Below are experts of layer 3 (counted from 0) of a mixture-of-experts language model. Rows are named router (the router's row for the expert) and show model dimensions 256-383. Each number is 500 + 25 x the weight over its row's rms, rounded and kept within 0 to 999. Numbers have three digits each.
After each expert's rows: "mostly gets" lists some tokens that are sent to it at least half of the time. This comes from a sample of Wikipedia text that the model never trained on.

# expert 6
router:487466528560481496492494461494517523506499510518485499510505485442441471520489550506503527479520539457499471474459532488519451474470466518524496502479480518533482506483547508476513455522543507493546485465476512519526525489534512509517500463538533507485495497526494535510484506481492504530470480511493483524470505511505511487535523487487463474469476508502508499478529533513459502539490
mostly gets: "\"", ")", "}", "]", "$", ".)"

# expert 2
router:486465536552482487461501473511528528506518519514487512529489459455488482530516530503472529480514525470511487472492515486525457486478460505533475530486495518536470484482538515474522483542513493521557499470473498535521507507526512522517514463524531507483481499539483517466485490471475525512478462510471502523482521505499527489536492476512457448470486496487509528480528519509460526549471
mostly gets: ").", "\".", ".,", ",", "'.", ".\""

# expert 5
router:475474551556481475483479497518520524512490518534483539500490465478487471503508521536481510473503507478509503442476497479507507511501493541537483520495503514534497472480537533469539500515526504551518503496511537506534476487515505514465540477488524488483484500561475519490476496475496529534481493499490493535483528504469508475530499498483486489480499508480530499470496518517482485496450
mostly gets: "gan", "ifa", ".S", " Abdul", "ł", "kar"

# expert 16
router:478461531500478460491474464505526511507538504507501505523459478488494494530496497513468513479506546474501470472512496500530474462476470525484464496485487506520509517473506507481491452547537502470512445510508540532504524524494539498500501474532519473466510530515505481452474499474511524522454509538490524515452534514439491475514487456450474477482469528468537489493505473508521481506502
mostly gets: "ract", "arts", "awn", "ors", "inc", "orn"

# expert 21
router:469479515520485479468497484475492492505520511498491527504509492477478485529509508493485529504505509440469492483472485509521484473471470532528479533483486548502434485513532525483531483547552468499508508459473526513532530534523512524529491477515524493464457499512475523473501539494480547494472432502474445475465525487493516475516503475512501494484479528485537542454513553507463492528478
mostly gets: " been", " but", " more", " well", " than", " also"

# expert 18
router:477489531518447453500474481533542545510499541556473529552496470469474437514535559496480524467526521461509492477466500477498441479471488497534473524479493528526503481505520527474554481505533521517536509488472503533495509516539497523514502497501523511495463504550482511499489496492457511534490476517466477521463519516504543480512490503517481469499479511457518493491500498482430514556456
mostly gets: "-W", " YouTube", " Sox", " Your", " Global", " da"

# expert 19
router:494486511526496451444480476492522514493538525504512523535477502481481464502522526499490533491551517482495482481496524502541478476509456521555481513454514549544471466497519522480504500518535478458528486476489541521506533519512502489541538494515504478474495506495462494485488509481505517509469463508500487510477536508504501473512480495498457479489484497523547508454522521509467519545478
mostly gets: " same", " refer", " latter", "|---|---|---|---|---|\n", ".\n\n", " father"

# expert 1
router:472504535518480484509480476499549530485532519532499510510459489466454482520510544504468515466503499488513473480468514500507485468482487504532502503488489505487504446500533545458519441520523512517505482520490517503488513512538495517509525477496524508480456520504491521509478500493468517504499492533489472512471521520499525525544506487481476481461497497459519542502538522509446521581494
mostly gets: " Del", " d", " un", "-c", " Ac", " Magn"

# expert 15
router:523488511541503476514484465533523494506509514508492531531476478480492504508509522515495522526520487449483481492516514506517505495486483514497486495465518526523484513493499516486557471536513483494498489487486515520507524526493503526524509466548525449467482513529462492479484563477481528574468482480484485520488510511454522431527469502467469502464472513473541517487507523509494499514493
mostly gets: " own", " Animalia", " war", " comm", " here", " free"

# expert 3
router:444494531522476495496455466523496522504489513536499499517485519456488460552537507509491514480517541480496503494480536474512468448452492535513469502455478535554510475461517499470539492494503499485536505483476486503517521521531506500503542480543566491513447514504463519479493510478496501510472467515484485516478489495491542473523518493500481499455493510466524514515527522520477504545495
mostly gets: " Secretary", " culture", " School", " secretary", " policy", "-General"

# expert 9
router:462470524533469467501453449523506544512505509536475502538478497480494472534551514511483543482526512460506496469459513522506440497464494506533450518458504517531452498499521516487545466515487510493548510500455493515487523494529513534496519491500519475474479515540496512499494483488459504507466504491487454514484511546458510480527502474482500493483476516461524517515509513514435500565486
mostly gets: " People", " Press", " Affairs", " Health", " Studies", " Development"

# expert 8
router:486476507517479511466453498505513510551509534519490517523511482467500487487533501523491521478513516462474437498488540489510498451470489530517522510449503504536531491499537504469506506509512506476503491477475516516518543512560499492536510489532525501503475504528445503492449509486470522507501502506468497531487510561511515489511502527493478483490477501525536510470503548481494501497490
mostly gets: " football", " basketball", " round", " league", " Born", " IF"

# expert 23
router:490474542509488476471482461500499523507523489493502506523502507476468468497500536496498486503530527460488487491488488486502515498476489521517510506461492496519485479465528487492493468547541465437492478483478521537518515500523533499519543498497507481496483507535504517491464518474486525504477473509517487506489506530465496476534482507491450490487473540506537478459523523480498504528505
mostly gets: " one", " another", " Votes", " chief", " Another", " someone"

# expert 4
router:496518525491481497475485487519502523494541519496481501512486472482494497479508516497486522463512536464471473483512537468505481485490431505549503508471463506514493499499514503463476492521496540466493459503499538512512514507510515512534518487533548469472498531505485499475439467478491511504481484525494513490494498500452484483520535505462472469478457508488521511472528520511460506503504
mostly gets: "See", ".C", " See", " Arthropoda", "-year", " Insecta"

# expert 20
router:499508507499509473515490490539500488518534502522516511510482501482484513491503504510486495491525496467475475472499509520510487492493481534519510528459527543526481471477530529477509454540519489478486482499493538483513549542506513546486502478499549468438460498499447541457478538462501556535474479491490517498456519512464517507514518511485470486505480513506540530502550552529478505507480
mostly gets: " these", " However", " those", " These", " that", " where"

# expert 12
router:499485527521484503468472454532518497520496520510486528492471497488463514530500518512477505486554538460493496446463506488548487463483481522518489501463502514524484460460516527484530447525510488467544485478490544487538518520514508509530508480500555503460505515502468537481476513457498530524448486490484494517472518504453539488514528484492456479479477530478512530485534546500486506540469
mostly gets: " Species", "   ", " Website", "In", "On", " Binomial"

# expert 11
router:466491534533488487461465471523512523499500508509492522498477501473498492516528535523489514474520498486472493458504501521553487474488485502509490509482473543512485490481503515472511475506506496489539471471501516525539486505524524522511521475529564495480444518499502501472468495496478520516487490527482502473463500506500514503509513479499461469470488533492533486480528514513462503525491
mostly gets: "°W", " Motorsports", " JPL", " Synonyms", " Animalia", " Turnout"

# expert 7
router:472479522518451484473462454505523522502523508499486490532495482449482496504505529497489524491523539464465463471478519503522487479475464520533473524475459508531478476493512513493505472527514507490514482498466511514538511512532543538514514490501531471470474499533463516487489511475495499513457478530489480483454500526455515464523524490467499498479458534492535523483525525497485523529509
mostly gets: " century", " ago", " ancient", " BC", " mm", "08"

# expert 14
router:487487513543482479480460466506516522496511514541489523538523472465486469507505527510496498465523517460503470468512528489526459467476473522545490511470501502549491482492516515471543462503523528520541509482480504500499510504519509513501489501515555520474483508523470548486481466469461508507470484518485499517468516504486502469520502472507490476487479489487529504492509530521453503549493
mostly gets: " Street", " Creek", " Chile", "idae", " Motorsports", " States"

# expert 13
router:492448509529450464496471460505520498495521497528472520534477502438470477521519519509476515476510499455510480477506490506532473483486462516518471495470496532550499475485524547504526463515524488530549499493482513495511527520521521548497523480527519486484498505543470534482490519479483521550447485509482496540475524493491520482523490487489495473496467522459552527505506503496470509522504
mostly gets: " Edward", " James", " Joseph", " York", " Charles", " William"

# expert 22
router:478473497521501494454492459536501503529535516537502490513520490471459483527520533530487514498513526484471494464472490486517483510466483521523480519503494504507494486478552522498533477555514474503525492460463516512564525494505536501512490464517514478523483465530487521460466519491511528515479495508515483495464536511463537525531519429503480486454499524500522497460508543493481537549488
mostly gets: " up", " Coordinates", " about", " Following", " below", " down"

# expert 17
router:480484501522485496461457495523546499505525509503508508472508491448502503502522491544523535471542522464465479457483530478503522471463457518532500497477485508512469466475520520480519494524517515463503464490487530498546504516515526509515526471514530486464481475512452520484483505498473503511492485528493529492484514537486518529532506455498466459479475513474523475503507579488495520499505
mostly gets: " Clade", " MPC", "DST", " KAZ", "Gls", "ц"

# expert 10
router:461477521530464477455467458511535501481502483498515499516497488468486489497514516509476529502501531470512478496502515550515494433463472505519496484488524496508466515495491510480522444515532484517526498499493518502530509520511480494498472480497542504487480518522397513472511510474460495532463483480510500481467503529494544485515497489477501512461484523499507483490519516521480504589498
mostly gets: ".\"\n\n", "″W", ").\n\n", "Scientific", "\".\n\n", " respectively"

# expert 0
router:503498523526465476494485505506540525485523500543491488510491453490487470490517516500483514437525524486512494457480548472525476450464468512535456515500471512506502481497528526476528488499490471506535479490503525531525524499535517524497493480517546506449471502537505509485461500493474504511491458530503480512463492516483487472499481493493477469480483496506514514490532531515450506529504
mostly gets: " wrote", " went", " took", " find", " playing", " get"